{"num_hidden_layers": 11, "hidden_size": 128, "n_experts": 32, "experts_per_token": 1, "d_expert": 352, "d_shared_expert": 0, "hidden_act": "squared_relu", "moe_layers": [1, 2, 3, 4, 5, 6, 7, 8, 9, 10], "router_score": "softmax", "normalize_top_k": false, "routed_scale": 1.0, "balance_loss": 0.00296, "balance_bias": false, "init_std_router": 0.0157, "lr_router": 0.00134, "vocab_size": 8192, "norm": "rmsnorm", "norm_eps": 1e-06, "tie_word_embeddings": "early", "optimizer": "muon", "learning_rate": 0.00344, "beta1": 0.9, "max_grad_norm": 1.0, "batch_tokens": 131072, "max_seq_len": 256, "train_tokens": 788800000, "max_steps": 6019, "dataset": "wikipedia_en"}
Below are experts of layer 6 (counted from 0) of a mixture-of-experts language model. Rows are named up (a neuron's input weights, with its number), down (a neuron's output weights, with its number) and show model dimensions 0-127. Each number is 50 + 15 x the weight over its row's rms, rounded and kept within 0 to 99.
Before each expert's rows: a language model's description of what the expert responds to; "gets" lists some tokens that make up at least twice as much of what it gets as of all text. This comes from a sample of Wikipedia text that the model never trained on. Tokens count by the router's weight.

# expert 21
Sentence subjects. Pronouns and surname endings starting a clause as subject before a verb, e.g. he, they, which, who, "Tedders".
gets: " he", " He", "s", " it", " which", " they"
up16:33 59 31 23 75 70 59 60 54 40 69 64 26 45 54 47 47 60 55 50 65 53 43 55 76 69 64 61 48 52 59 52 40 35 37 51 63 59 48 58 47 21 55 57 69 32 72 32 37 34 30 37 47 49 43 37 46 59 59 49 30 34 53 37 52 60 30 50 48 50 65 96 51 52 40 30 48 52 27 56 62 65 58 55 42 59 52 49 14 13 32 25 15 50 64 54 31 99 39 55 52 50 48 59 56 49 46 47 64 32 41 91 41 20 58 58 32 42 43 55 55 39 46 59 35 59 61 56
down16:35 49 33 56 46 27 39 47 51 07 80 25 60 55 61 45 28 41 52 49 41 58 38 37 52 53 41 11 41 38 64 57 65 61 60 57 54 45 70 64 39 55 13 41 44 33 63 59 60 55 52 41 79 57 56 51 54 22 42 73 65 69 67 35 47 46 37 57 49 30 19 33 71 40 49 51 30 68 52 68 17 35 26 42 53 40 75 67 55 60 48 25 53 38 59 48 79 73 63 36 42 61 43 31 64 62 59 50 66 56 45 48 36 39 57 54 50 36 59 80 46 51 67 21 66 42 38 39
up17:65 39 43 59 63 50 49 58 47 54 66 57 51 74 73 67 44 39 67 29 37 34 69 64 23 59 25 36 26 28 33 53 60 43 65 73 57 41 55 71 27 67 68 59 45 41 57 32 84 82 47 66 53 45 59 59 69 47 47 84 38 39 30 40 42 34 51 11 54 35 42 35 73 30 56 35 36 64 60 46 33 21 40 70 47 43 44 54 52 56 59 43 61 42 57 62 68 36 54 44 48 64 47 62 37 36 25 51 18 35 59 33 51 76 51 44 53 71 56 31 77 45 49 67 34 69 33 52
down17:54 54 56 51 25 44 34 57 38 25 75 59 61 60 19 49 42 56 55 20 72 82 65 60 51 47 58 31 58 50 34 49 55 45 40 41 68 62 75 81 49 45 54 47 50 64 51 39 52 50 48 29 60 53 39 39 53 33 36 51 69 43 36 53 32 48 67 59 65 58 81 62 48 67 78 16 43 27 72 55 77 47 73 64 50 32 56 56 53 38 53 58 63 84 80 53 36 50 50 58 52 52 48 59 54 32 48 45 55 35 63 46 39 58 33 61 61 38 41 63 99 36 51 66 41 22 21 52
up18:58 65 42 43 64 55 58 35 41 31 59 53 20 44 42 48 35 36 24 21 57 54 51 20 61 63 49 66 90 25 50 83 50 69 59 47 56 64 59 57 37 36 45 37 22 63 30 63 44 56 52 49 41 37 10 66 65 62 59 57 53 45 73 20 66 66 55 68 42 51 62 70 70 52 38 16 82 78 50 43 23 45 55 74 52 52 60 48 49 44 73 43 53 64 73 52 32 73 55 50 42 42 58 61 56 64 67 54 31 45 61 63 52 42 48 46 52 41 57 48 57 37 63 32 35 46 64 20
down18:27 55 38 38 32 53 43 28 61 54 70 39 46 41 35 49 72 59 62 57 65 51 52 60 64 41 38 31 30 50 66 41 37 47 40 60 55 44 41 45 84 52 52 41 40 39 95 29 42 20 49 50 79 57 82 25 37 71 31 48 42 57 10 78 20 53 60 56 47 20 57 54 34 54 67 67 51 56 35 54 80 46 60 23 43 55 62 57 37 82 42 74 18 59 51 43 44 53 47 31 42 38 45 32 32 63 45 59 47 61 37 45 51 46 46 55 36 40 41 66 47 57 39 66 48 35 28 65
up19:37 75 45 62 44 49 32 46 51 31 34 43 39 43 43 80 36 28 52 52 47 46 28 39 36 68 62 48 43 51 40 45 46 42 52 52 66 32 62 44 80 31 40 37 76 49 57 56 70 42 50 88 45 63 60 32 49 48 35 49 71 74 56 72 41 68 37 02 59 32 28 24 42 41 43 54 37 41 26 26 43 34 64 39 46 36 58 57 25 62 34 57 51 53 36 36 33 39 38 65 72 31 49 48 68 43 31 71 35 47 72 52 38 38 35 39 33 50 47 44 41 45 03 39 74 52 46 50
down19:58 40 44 31 38 26 49 37 49 44 25 47 26 43 28 78 45 35 19 66 42 64 49 49 49 59 41 54 55 26 70 77 50 50 22 17 64 41 62 17 66 46 59 38 64 35 59 70 54 26 36 55 68 55 71 44 51 33 45 50 33 63 36 56 32 46 52 38 72 65 39 56 59 42 53 36 28 51 37 52 73 30 57 63 39 39 51 40 10 46 42 52 67 62 39 62 43 37 50 40 72 55 62 77 65 38 15 72 49 38 51 69 53 41 61 70 55 43 47 36 35 43 51 78 63 22 39 34
up20:34 48 31 38 56 31 55 48 75 54 55 69 31 53 21 44 54 56 46 61 30 69 50 39 57 58 77 69 30 49 70 70 37 48 60 96 64 43 61 51 77 60 36 42 75 35 47 46 60 50 65 57 56 67 45 81 44 39 53 66 28 50 22 62 48 55 65 44 80 78 37 26 39 63 43 37 56 25 37 61 46 65 53 40 46 33 36 45 27 48 42 62 61 76 44 59 47 19 46 67 71 87 44 54 62 32 37 47 59 63 31 49 53 66 32 33 50 72 62 30 64 44 51 46 57 54 59 37
down20:52 41 46 53 52 83 64 43 30 41 60 11 72 36 51 20 56 48 62 53 52 50 40 35 65 61 44 71 44 44 52 59 42 66 35 57 73 34 60 35 39 54 44 71 41 41 42 15 63 34 54 57 58 62 52 52 26 40 33 37 94 71 53 21 00 55 55 48 29 54 35 34 72 51 47 56 44 62 41 49 52 58 41 39 43 54 35 43 66 43 26 52 70 38 29 41 50 55 63 51 53 43 43 50 38 48 57 46 98 59 53 20 55 56 74 41 60 43 54 68 40 40 54 38 62 61 44 54
up21:71 45 57 40 44 48 61 47 62 59 66 23 66 61 40 66 16 74 41 60 45 10 49 42 31 32 43 73 44 37 44 80 68 74 58 51 55 55 68 63 19 45 55 47 41 78 55 54 53 61 61 42 52 68 44 46 45 50 42 46 39 64 76 33 33 88 37 31 45 13 34 35 75 55 66 47 54 46 64 32 48 43 62 37 43 63 71 37 60 37 56 48 67 34 60 19 43 35 47 63 49 35 61 29 70 28 51 40 32 65 58 46 29 57 53 66 40 44 48 38 65 63 37 65 27 48 49 75
down21:23 37 79 48 46 47 28 39 49 46 38 66 38 49 51 27 61 17 47 29 50 65 55 59 76 77 66 26 50 57 52 57 33 50 53 40 62 41 45 51 48 61 54 42 48 36 54 49 36 18 64 47 17 63 52 89 62 51 56 31 45 23 29 21 45 24 50 60 50 62 61 57 28 38 50 60 48 58 54 46 54 68 55 32 26 49 48 57 42 64 44 64 55 40 43 59 44 52 59 42 64 67 69 58 17 70 71 55 67 40 16 61 54 44 42 32 61 75 55 70 41 52 89 31 60 59 50 21
up22:50 42 56 41 33 55 38 52 58 39 57 35 78 66 59 51 56 27 73 49 65 57 39 20 58 53 66 30 46 07 68 53 41 34 53 56 45 52 50 41 23 46 63 74 70 47 23 11 66 72 56 58 64 53 51 16 37 37 48 46 60 42 26 73 59 48 54 23 43 66 44 46 64 51 60 29 41 52 64 64 33 46 49 41 44 56 50 41 43 60 64 41 73 47 58 29 46 34 56 42 56 69 65 44 62 71 54 36 35 57 65 52 36 52 36 62 54 17 36 57 33 73 38 07 44 27 49 78
down22:64 56 36 48 17 34 69 51 39 56 37 47 66 38 51 52 46 05 36 69 60 62 30 67 54 24 57 46 63 41 66 48 57 56 63 82 52 53 58 10 50 50 49 48 50 41 46 42 55 75 61 38 55 48 50 24 40 13 42 42 55 41 33 77 51 57 47 52 74 57 62 69 47 51 64 42 59 56 31 44 34 56 66 31 46 31 47 55 35 62 43 74 42 65 47 70 30 64 67 30 49 67 59 59 32 62 40 60 05 33 37 62 40 36 59 33 35 59 48 48 51 31 63 54 54 38 87 72
up23:52 58 74 19 35 45 51 53 26 52 61 40 46 48 64 66 53 53 66 49 57 65 58 40 41 36 34 76 39 61 39 66 81 44 45 36 55 56 37 36 63 50 49 41 36 45 51 52 24 38 39 48 27 53 32 65 65 64 42 29 33 71 60 52 61 36 71 34 43 41 59 34 37 63 67 25 69 83 48 54 57 37 43 37 49 25 77 56 29 42 49 52 05 41 60 46 52 25 47 44 54 64 42 68 62 50 42 34 45 33 62 43 46 25 39 24 27 51 67 44 43 45 03 67 17 38 51 60
down23:17 73 29 48 45 19 27 59 30 47 56 63 48 27 54 70 55 47 42 45 43 38 37 51 84 62 44 58 41 48 46 60 43 68 52 80 49 40 44 60 74 74 35 40 52 38 40 56 56 59 69 61 52 23 78 46 76 46 62 69 42 28 34 54 39 54 50 25 24 53 32 63 31 65 62 36 49 41 43 61 38 44 67 73 62 34 47 35 56 26 62 67 19 34 41 71 91 58 62 51 45 54 33 45 57 56 68 41 64 65 36 47 41 46 39 51 25 44 67 38 43 55 59 85 44 38 59 32
up24:32 58 35 64 33 45 64 42 57 45 54 48 61 55 39 90 36 43 84 43 42 54 59 68 53 63 61 48 56 32 55 27 55 48 71 70 46 64 64 48 88 47 68 39 62 29 32 32 58 08 53 73 39 71 50 36 45 54 37 58 50 72 46 68 64 39 46 77 43 54 30 24 62 60 75 88 44 44 61 51 51 81 50 49 33 56 51 51 26 50 32 72 31 40 52 47 56 56 52 38 57 70 53 59 52 80 53 64 55 41 54 34 46 42 58 77 42 54 67 46 76 68 53 19 59 43 44 49
down24:58 51 58 14 55 50 35 35 61 42 22 49 44 35 44 37 30 54 56 18 71 77 64 69 14 43 45 68 60 29 50 43 33 50 47 27 73 77 55 36 30 62 48 51 64 27 71 61 60 51 38 49 36 27 32 49 53 40 59 49 41 50 19 87 48 86 39 59 47 80 56 41 58 56 49 44 64 61 37 66 48 52 76 69 57 60 48 47 43 27 40 45 42 61 50 55 43 49 66 58 71 36 59 82 49 52 49 44 53 67 27 66 55 52 79 62 48 57 58 21 55 58 42 80 53 51 50 41
up25:43 53 78 37 51 34 44 36 45 43 78 42 45 28 66 53 79 59 27 41 71 90 67 70 72 43 60 29 71 45 58 46 41 64 29 41 36 71 22 79 49 61 59 74 57 61 51 44 59 73 44 47 55 45 30 50 73 57 58 41 58 27 11 57 21 51 31 46 44 44 55 47 07 26 70 28 32 56 44 51 60 42 52 41 54 32 42 58 35 58 59 47 18 58 64 46 41 46 68 40 47 76 35 48 41 43 44 50 45 57 44 42 52 64 48 43 54 51 25 62 52 53 40 52 69 37 33 28
down25:55 75 46 80 59 55 33 18 51 59 40 37 54 45 24 42 48 61 57 55 60 63 58 47 64 69 23 72 41 59 53 55 46 85 50 51 70 43 76 55 49 55 46 15 69 56 36 45 37 33 44 38 77 40 53 27 60 34 31 42 41 43 42 50 29 47 57 32 51 40 35 45 62 99 55 61 62 56 48 46 61 46 45 23 66 58 81 43 56 61 43 53 60 43 54 68 35 49 21 39 87 43 23 52 51 43 60 45 44 54 64 67 60 79 59 62 57 42 40 35 17 55 39 52 55 52 30 45
up26:61 53 43 58 81 59 30 64 44 55 52 45 45 26 47 72 53 44 57 36 60 38 55 67 45 73 55 09 87 25 49 64 55 58 31 71 34 29 77 63 42 45 69 36 38 42 54 62 51 60 39 43 47 56 61 63 45 75 38 57 24 46 44 71 31 44 41 64 50 42 36 14 64 60 57 70 26 30 19 37 58 50 56 62 44 36 47 01 36 63 44 50 62 45 40 66 74 56 37 51 70 42 40 52 39 63 39 42 47 29 49 57 62 69 67 68 39 42 45 64 40 34 56 76 42 48 59 66
down26:70 66 54 57 64 65 45 44 44 82 67 40 88 19 62 58 67 53 26 60 51 59 82 58 25 48 53 55 61 26 41 67 61 44 34 80 52 39 61 57 54 33 74 40 55 46 68 54 47 44 35 60 54 32 58 58 58 52 49 59 37 41 46 79 69 27 50 34 44 23 56 35 61 60 62 60 35 37 46 49 28 67 45 51 64 49 53 26 48 52 53 68 54 42 80 60 52 66 37 50 40 52 34 79 63 40 59 27 56 77 76 76 69 69 65 44 20 59 29 25 50 34 62 39 46 39 63 47
up27:28 44 23 48 47 52 58 21 39 49 60 57 51 55 84 46 50 69 26 54 37 38 50 51 59 41 86 30 76 58 43 64 48 34 60 43 50 33 68 57 56 66 29 39 70 25 39 73 61 83 74 75 55 57 33 59 40 75 69 42 26 56 66 56 64 21 61 37 57 60 71 33 47 54 49 52 45 50 57 54 47 41 46 13 42 42 48 43 74 48 49 46 49 42 64 52 67 27 41 36 49 75 73 60 48 38 43 75 84 44 71 61 51 34 69 45 54 35 49 55 65 68 71 49 41 59 29 65
down27:66 61 44 42 51 47 67 54 72 45 64 53 40 43 66 34 62 67 42 56 42 55 97 34 48 52 65 59 82 35 66 50 46 57 50 36 57 41 48 76 38 51 38 44 62 54 33 52 55 70 22 46 63 41 67 30 57 64 58 54 17 29 52 74 52 47 49 36 66 76 56 42 49 59 18 45 60 51 54 51 12 42 38 59 55 61 50 47 59 63 52 58 63 20 59 32 46 56 46 59 52 47 53 44 54 19 00 42 73 45 34 50 51 50 41 45 43 50 43 70 84 62 52 43 51 26 55 91
up28:49 77 66 17 53 79 76 22 70 68 60 39 49 53 49 12 45 43 89 54 66 60 50 75 40 57 59 80 40 54 59 53 30 42 64 29 62 55 83 40 70 41 58 34 37 29 63 77 49 50 36 33 63 45 32 27 51 47 47 91 50 67 33 62 59 74 36 38 57 55 62 39 34 74 49 50 52 55 60 49 34 67 46 27 39 28 50 68 35 59 48 52 54 54 50 49 35 67 46 70 34 33 43 44 37 43 67 52 51 54 52 45 53 42 47 50 62 44 41 36 72 39 35 46 56 68 29 68
down28:44 52 48 56 46 74 52 35 36 66 40 78 89 38 61 60 38 37 46 50 61 42 54 59 08 64 59 77 39 15 57 60 15 34 44 46 70 48 65 42 40 60 49 61 52 40 64 51 65 50 36 78 63 52 55 31 60 42 75 43 56 46 62 25 67 40 27 56 52 31 53 45 54 12 47 54 76 80 47 42 56 35 38 79 60 67 68 61 57 48 58 56 51 34 59 53 30 48 50 63 29 41 23 55 57 28 56 50 68 67 66 46 50 48 70 39 46 60 46 46 38 82 65 34 43 28 66 54
up29:62 35 51 34 73 10 36 53 46 56 44 70 66 47 65 58 54 58 59 45 02 39 36 68 64 42 69 38 44 46 44 68 55 55 43 63 64 53 69 69 59 57 62 61 17 72 37 65 62 57 23 39 50 46 65 49 13 50 69 29 57 63 89 38 56 44 63 49 56 32 37 42 31 42 76 66 42 70 53 35 35 79 63 52 48 55 59 41 47 58 60 50 38 44 34 49 59 24 41 81 25 47 48 43 58 68 48 43 93 34 54 41 50 35 71 61 37 46 50 56 50 52 45 51 56 41 72 43
down29:47 55 52 69 49 30 42 64 39 53 45 46 65 63 40 91 10 37 47 55 72 24 68 38 24 37 65 63 24 33 44 10 64 91 62 41 47 66 41 59 56 37 38 46 20 59 34 47 47 55 53 36 61 40 58 54 43 66 70 61 49 35 43 58 57 27 41 58 83 51 49 49 64 59 42 51 46 37 68 40 35 28 58 49 61 45 45 49 37 55 76 23 32 55 52 34 51 64 27 59 64 64 33 43 42 60 19 50 49 20 63 51 57 46 41 65 72 70 48 62 66 51 35 49 49 24 40 46
up30:50 58 72 40 85 49 35 48 49 38 42 91 52 50 53 71 51 68 72 42 58 45 35 64 35 38 51 53 54 26 51 50 76 61 61 71 49 60 58 74 43 44 49 61 46 58 57 62 33 41 43 58 53 50 27 71 62 69 33 31 33 36 59 54 83 51 59 39 50 51 46 18 73 46 53 28 67 39 70 39 36 34 31 25 43 64 43 53 49 54 36 21 64 30 39 57 54 45 45 37 42 75 56 42 69 52 45 27 71 42 58 45 57 44 10 67 53 60 75 51 58 14 45 68 52 73 44 26
down30:24 48 39 44 41 42 60 69 52 46 44 33 72 44 58 66 45 60 34 41 60 43 54 40 65 46 62 56 19 57 71 55 53 60 60 55 55 60 52 40 26 42 25 80 65 36 54 50 66 59 79 49 58 53 41 56 38 61 81 59 41 56 54 80 36 37 37 16 66 47 53 41 40 45 41 48 52 59 53 70 63 28 34 62 42 61 72 75 90 42 81 63 48 41 56 56 52 47 39 23 56 16 50 45 61 67 60 41 95 37 57 18 37 79 51 39 53 55 24 61 50 40 44 67 36 36 42 55
up31:73 85 53 59 39 33 56 42 56 48 33 52 15 28 77 40 58 64 18 48 50 22 71 45 31 68 54 28 25 72 33 41 57 50 28 42 52 53 44 29 69 41 49 57 47 52 36 59 44 43 34 41 24 81 59 32 32 57 28 16 58 42 50 54 45 67 53 40 27 56 47 47 31 59 71 52 41 51 34 55 57 59 12 35 73 48 56 47 57 47 24 28 45 53 30 41 42 72 54 50 62 78 48 60 38 43 55 41 50 57 55 16 52 18 32 49 59 48 55 35 37 50 46 45 29 59 46 43
down31:31 54 63 70 39 42 67 65 42 44 47 90 46 40 67 79 21 48 44 43 63 40 52 09 45 33 32 28 27 76 56 38 51 54 41 62 59 31 35 66 62 84 49 67 55 53 60 78 51 39 75 47 45 50 44 41 69 54 56 78 52 39 20 26 67 62 43 53 56 54 13 69 63 46 43 43 37 31 25 48 47 36 69 48 10 69 65 33 66 53 28 57 58 52 27 50 55 45 56 34 53 54 70 65 55 69 52 45 45 39 45 68 60 56 66 38 43 61 61 43 56 57 61 63 46 47 46 60
up32:43 41 60 52 63 58 67 17 65 66 54 62 57 46 32 53 44 13 37 57 76 38 61 60 63 45 48 50 62 53 44 29 51 52 36 38 40 67 54 38 56 57 46 41 34 39 49 41 69 44 61 36 58 45 57 37 41 46 48 42 48 42 32 30 44 46 14 32 48 51 31 47 75 44 39 33 56 38 51 21 42 10 58 27 07 53 27 65 50 64 26 40 77 43 56 74 45 36 69 57 42 34 34 70 48 54 53 49 75 36 49 28 41 39 12 25 70 72 68 33 64 56 35 69 50 59 54 45
down32:60 42 48 43 30 50 66 50 60 68 57 72 42 49 74 50 42 53 36 43 69 52 52 57 45 88 58 68 39 45 51 61 54 39 56 40 54 34 57 53 84 47 20 37 33 29 50 26 00 47 55 42 69 76 52 65 63 44 51 45 64 49 67 28 66 55 47 47 52 52 51 60 56 66 69 34 41 31 44 27 32 72 74 63 50 56 46 61 35 46 55 49 37 34 32 46 64 42 76 43 30 51 08 78 19 57 06 31 43 54 53 48 60 53 43 57 44 53 62 70 45 46 32 48 59 45 56 28
up33:53 64 64 60 55 29 52 56 34 30 44 64 47 20 54 62 48 55 67 72 38 52 39 45 66 45 69 48 58 51 45 72 65 47 64 56 62 66 47 44 53 46 50 55 37 51 26 99 59 85 58 29 52 72 54 51 30 35 50 76 44 36 49 38 48 31 56 49 59 20 47 28 66 51 34 49 59 37 54 34 45 80 40 63 75 68 47 73 66 37 64 44 67 36 52 59 24 35 24 58 54 58 59 69 54 58 45 46 45 30 39 31 79 49 74 41 28 50 45 39 61 50 43 39 55 48 08 81
down33:74 55 58 86 37 36 78 67 76 55 35 51 61 32 61 48 61 75 79 36 61 43 60 59 53 40 40 51 82 45 67 42 31 39 47 50 52 32 51 57 50 39 32 48 36 72 33 81 50 58 44 55 25 51 41 58 22 58 53 70 73 40 76 52 51 74 35 41 74 26 78 47 51 56 25 58 46 35 43 40 41 86 50 57 61 46 40 49 47 53 81 46 39 53 66 55 63 60 27 64 53 34 50 67 60 22 39 47 65 64 57 66 58 52 63 58 26 72 47 28 26 29 57 51 50 52 51 63
up34:40 34 52 28 45 37 52 35 27 37 28 51 21 59 53 48 50 73 71 64 79 29 43 20 58 49 37 38 57 53 49 54 32 60 53 55 53 32 50 41 44 54 37 49 64 35 51 73 35 56 65 80 37 45 48 53 41 53 61 72 54 43 56 61 47 29 74 68 69 24 44 74 55 56 53 41 47 52 72 37 34 50 40 40 26 23 17 53 85 54 35 34 51 54 56 39 58 48 64 34 46 67 45 50 65 41 60 31 38 48 54 34 10 72 59 65 21 58 50 78 50 54 72 28 46 46 84 51
down34:38 65 23 42 75 69 69 65 72 51 59 44 42 57 38 35 54 51 59 62 28 58 46 60 38 34 78 56 30 57 53 59 29 35 53 65 84 48 44 59 48 16 44 64 42 16 48 37 59 23 37 76 72 44 48 61 45 53 54 74 80 21 66 67 41 61 64 53 40 76 41 58 33 74 59 56 39 58 45 48 52 41 65 66 38 45 69 43 36 57 06 73 42 40 34 36 41 58 51 46 42 30 50 71 51 24 40 50 59 29 45 56 57 67 64 43 50 23 38 27 68 44 45 65 42 53 57 46
up35:55 82 48 51 43 73 64 22 50 50 67 34 50 51 27 57 30 75 49 21 44 61 36 48 34 51 38 59 50 44 85 54 49 51 41 39 59 64 64 47 54 47 57 76 55 63 80 38 40 56 61 70 29 19 56 77 49 44 27 39 62 56 65 49 48 38 61 83 50 66 59 45 41 69 42 73 55 56 48 67 72 60 48 52 62 57 35 53 43 72 33 37 47 78 51 54 47 63 51 19 81 50 58 55 42 49 26 22 34 31 50 50 59 34 41 50 60 42 68 50 64 32 53 51 74 29 91 33
down35:51 61 59 29 45 44 26 17 55 41 53 28 27 62 55 64 44 41 61 65 44 33 21 18 42 40 54 56 27 48 51 50 52 28 54 40 29 29 66 64 56 66 76 25 39 44 70 61 34 54 56 38 36 17 22 60 54 30 42 49 48 20 44 53 33 60 57 64 65 70 48 27 52 28 25 58 38 70 45 50 34 71 54 30 50 64 42 47 62 50 40 53 26 71 36 49 60 33 62 53 57 75 34 41 42 68 36 51 27 67 58 57 48 43 50 62 40 48 31 65 38 56 35 78 40 77 43 80
up36:32 58 71 53 27 33 83 42 66 59 63 57 58 38 64 67 42 33 67 52 55 78 50 59 62 44 43 52 72 60 50 40 26 46 52 25 52 55 39 74 35 75 41 54 49 40 54 59 59 58 52 67 70 61 52 60 53 51 73 65 62 57 50 32 49 37 64 43 56 60 59 52 45 38 57 71 51 55 41 43 34 54 21 44 60 28 37 75 61 51 44 87 48 31 58 48 66 44 43 60 29 81 28 67 31 35 40 47 59 55 43 86 24 53 34 32 83 84 40 26 49 45 60 49 69 16 56 40
down36:58 69 71 32 42 59 54 36 71 52 48 48 54 64 64 41 29 51 42 26 71 66 59 62 45 71 40 59 70 57 62 42 47 61 35 44 87 61 33 85 80 69 26 33 24 61 47 28 53 29 47 61 46 57 48 56 28 52 42 52 55 59 31 36 21 69 51 69 37 49 60 26 64 54 37 69 49 37 40 63 38 52 32 56 34 38 42 18 61 40 69 50 72 42 60 26 13 44 46 50 24 58 43 69 55 60 55 45 46 52 21 55 48 23 63 59 64 56 67 46 57 43 30 26 73 54 49 49
up37:50 35 75 28 70 33 25 29 53 43 52 72 61 56 59 46 60 46 33 51 30 23 71 50 43 49 45 36 44 45 45 56 51 45 69 46 77 66 59 41 56 60 21 61 33 57 29 55 48 49 48 58 60 54 55 26 49 15 57 22 51 54 47 28 43 66 50 60 89 81 35 25 55 31 55 62 17 57 75 50 47 39 68 42 51 42 43 43 52 43 70 63 65 59 48 61 34 29 57 59 69 78 66 40 56 24 71 35 84 58 34 34 45 43 34 51 45 54 56 59 42 58 80 62 58 74 59 63
down37:66 32 55 42 45 62 53 65 37 54 72 58 41 46 67 45 15 36 76 39 72 55 33 47 78 31 65 45 18 23 79 36 37 61 63 38 74 71 48 23 43 48 61 66 56 59 35 34 55 55 37 67 56 57 44 32 77 49 51 32 31 35 61 85 37 51 62 65 63 25 54 61 51 61 44 74 66 41 28 52 41 61 82 29 40 28 61 68 66 48 54 31 32 57 30 32 45 72 50 44 47 39 52 21 56 52 18 47 34 51 63 64 60 39 42 33 38 43 43 63 63 41 50 52 55 66 50 37
up38:46 50 66 14 34 65 92 53 71 78 64 42 39 26 54 27 46 61 46 49 79 46 53 34 68 59 72 51 49 23 59 36 56 68 45 59 33 48 78 36 41 68 54 42 47 82 53 66 46 68 44 70 14 76 52 41 62 57 33 55 30 28 60 61 42 65 51 25 47 48 34 54 53 75 64 55 48 59 45 54 33 08 49 50 44 52 57 38 47 74 67 58 51 36 80 57 69 36 47 42 35 76 34 50 47 55 48 56 59 64 44 60 54 42 53 42 47 56 45 52 65 63 71 81 46 39 38 44
down38:58 76 58 62 60 50 50 26 53 61 33 68 56 59 32 55 76 24 74 50 60 45 49 50 61 79 85 48 54 50 56 53 74 34 44 69 65 45 72 57 56 48 32 48 54 50 57 55 49 30 51 67 60 35 64 50 49 72 77 61 44 55 53 74 69 48 38 32 35 52 34 45 32 44 64 64 35 68 64 11 42 55 40 62 74 37 97 46 56 51 54 67 44 50 75 50 53 52 36 45 58 83 41 43 67 49 66 46 16 37 63 61 56 39 52 82 36 61 51 31 71 70 39 33 34 65 57 60
up39:39 46 36 49 76 70 32 53 68 57 85 36 41 52 60 38 57 48 55 43 70 59 40 37 71 57 65 49 43 63 10 59 60 44 39 36 47 64 34 42 26 58 57 42 44 68 33 62 73 57 16 66 55 58 47 55 63 46 48 46 42 56 38 61 37 69 14 32 50 35 52 82 53 38 11 40 37 53 42 52 51 48 61 31 17 57 36 49 40 15 29 62 56 50 70 67 49 41 55 70 34 60 53 68 50 62 34 67 39 69 28 66 56 19 77 50 67 43 38 20 53 51 35 60 41 45 53 50
down39:68 31 42 32 29 54 72 19 55 31 55 76 61 61 34 38 77 64 39 50 32 43 28 66 50 30 76 38 54 18 59 51 43 76 60 36 52 49 48 68 44 50 26 47 49 55 60 27 78 32 53 50 76 50 58 68 52 58 23 63 31 57 66 72 75 24 51 57 44 39 38 56 63 43 51 56 57 23 74 34 67 51 31 61 58 73 68 65 55 52 49 62 52 46 71 60 53 21 49 60 36 57 66 50 70 27 49 63 18 43 40 42 61 65 68 61 58 44 51 51 53 77 25 66 39 47 45 50
up40:60 60 70 73 48 34 57 48 27 55 24 51 39 65 38 64 41 48 62 51 49 61 48 81 52 53 32 74 33 30 40 45 35 41 44 61 78 63 61 57 40 72 59 62 66 43 09 49 14 51 14 58 47 48 50 60 39 52 38 38 67 71 62 53 37 66 62 50 40 54 36 48 58 46 50 71 38 81 48 30 61 41 31 67 27 46 61 36 70 47 61 65 50 83 45 61 48 50 47 26 51 70 74 47 48 36 44 55 27 35 63 17 61 14 38 24 53 56 72 68 47 35 50 43 48 42 41 54
down40:55 29 68 76 49 75 45 43 41 59 63 31 65 31 38 37 27 62 60 45 61 35 60 33 52 36 67 46 18 76 55 69 38 44 37 34 58 45 46 52 41 34 64 32 51 77 26 35 67 48 64 53 51 54 61 48 53 53 41 57 61 60 34 56 75 37 53 54 64 37 88 66 53 51 35 47 53 45 16 38 48 51 67 50 49 45 37 33 43 55 68 40 37 76 25 50 58 65 80 49 64 15 40 67 41 17 44 69 49 58 39 49 68 38 58 62 80 48 62 53 58 78 55 37 60 42 82 75
up41:16 47 27 35 16 46 40 42 30 59 44 54 59 44 42 41 45 49 52 42 64 20 44 55 70 49 35 36 69 64 23 74 59 67 57 67 63 71 64 31 34 44 56 49 44 33 41 43 58 45 51 61 58 53 62 60 31 09 89 47 50 41 48 80 34 34 38 57 48 75 62 26 49 71 33 42 51 56 65 50 66 63 69 54 52 38 53 49 61 60 43 52 39 37 51 52 74 72 50 69 64 57 65 56 65 49 45 72 41 79 39 34 60 64 42 37 67 53 28 57 73 50 48 18 47 74 74 38
down41:79 21 40 47 37 70 56 36 30 39 37 41 71 42 44 75 30 62 54 43 48 74 39 61 48 51 43 83 37 03 41 57 93 61 47 32 43 69 52 46 17 30 54 61 27 59 40 39 44 49 54 57 50 31 73 54 31 49 74 58 44 34 55 27 67 70 39 73 65 46 65 53 56 41 64 41 51 33 66 71 58 51 41 37 52 50 54 67 32 56 50 44 47 45 66 54 48 41 37 31 33 75 61 36 64 48 42 79 49 64 50 29 38 65 54 49 58 43 36 42 37 34 68 65 36 71 73 58
up42:64 59 24 60 43 69 46 62 39 37 46 45 36 37 40 44 62 51 42 52 27 87 28 47 48 21 58 42 35 62 43 70 60 31 44 50 61 48 29 50 40 50 41 50 46 48 56 60 37 42 66 41 57 63 49 38 27 50 66 32 46 71 74 44 29 66 74 50 51 96 44 63 50 30 32 69 55 78 22 39 63 61 71 61 68 59 58 67 68 49 39 68 39 45 51 60 65 35 46 49 76 48 67 97 59 49 42 55 62 37 45 62 45 46 81 41 45 55 38 23 51 39 33 54 68 36 30 24
down42:60 48 39 67 47 55 54 57 43 64 64 15 52 61 52 58 38 58 30 34 60 42 69 15 40 50 47 48 47 52 45 31 25 55 70 55 37 69 62 86 50 82 50 41 38 32 61 65 49 43 71 29 20 47 28 38 58 47 53 46 55 47 35 25 31 30 41 40 23 52 26 43 46 21 44 42 56 50 66 46 79 63 53 48 33 81 41 29 49 08 42 45 63 49 56 57 50 44 78 59 41 53 22 37 69 59 67 26 57 40 36 47 34 43 44 70 51 49 65 56 49 51 58 21 62 45 50 28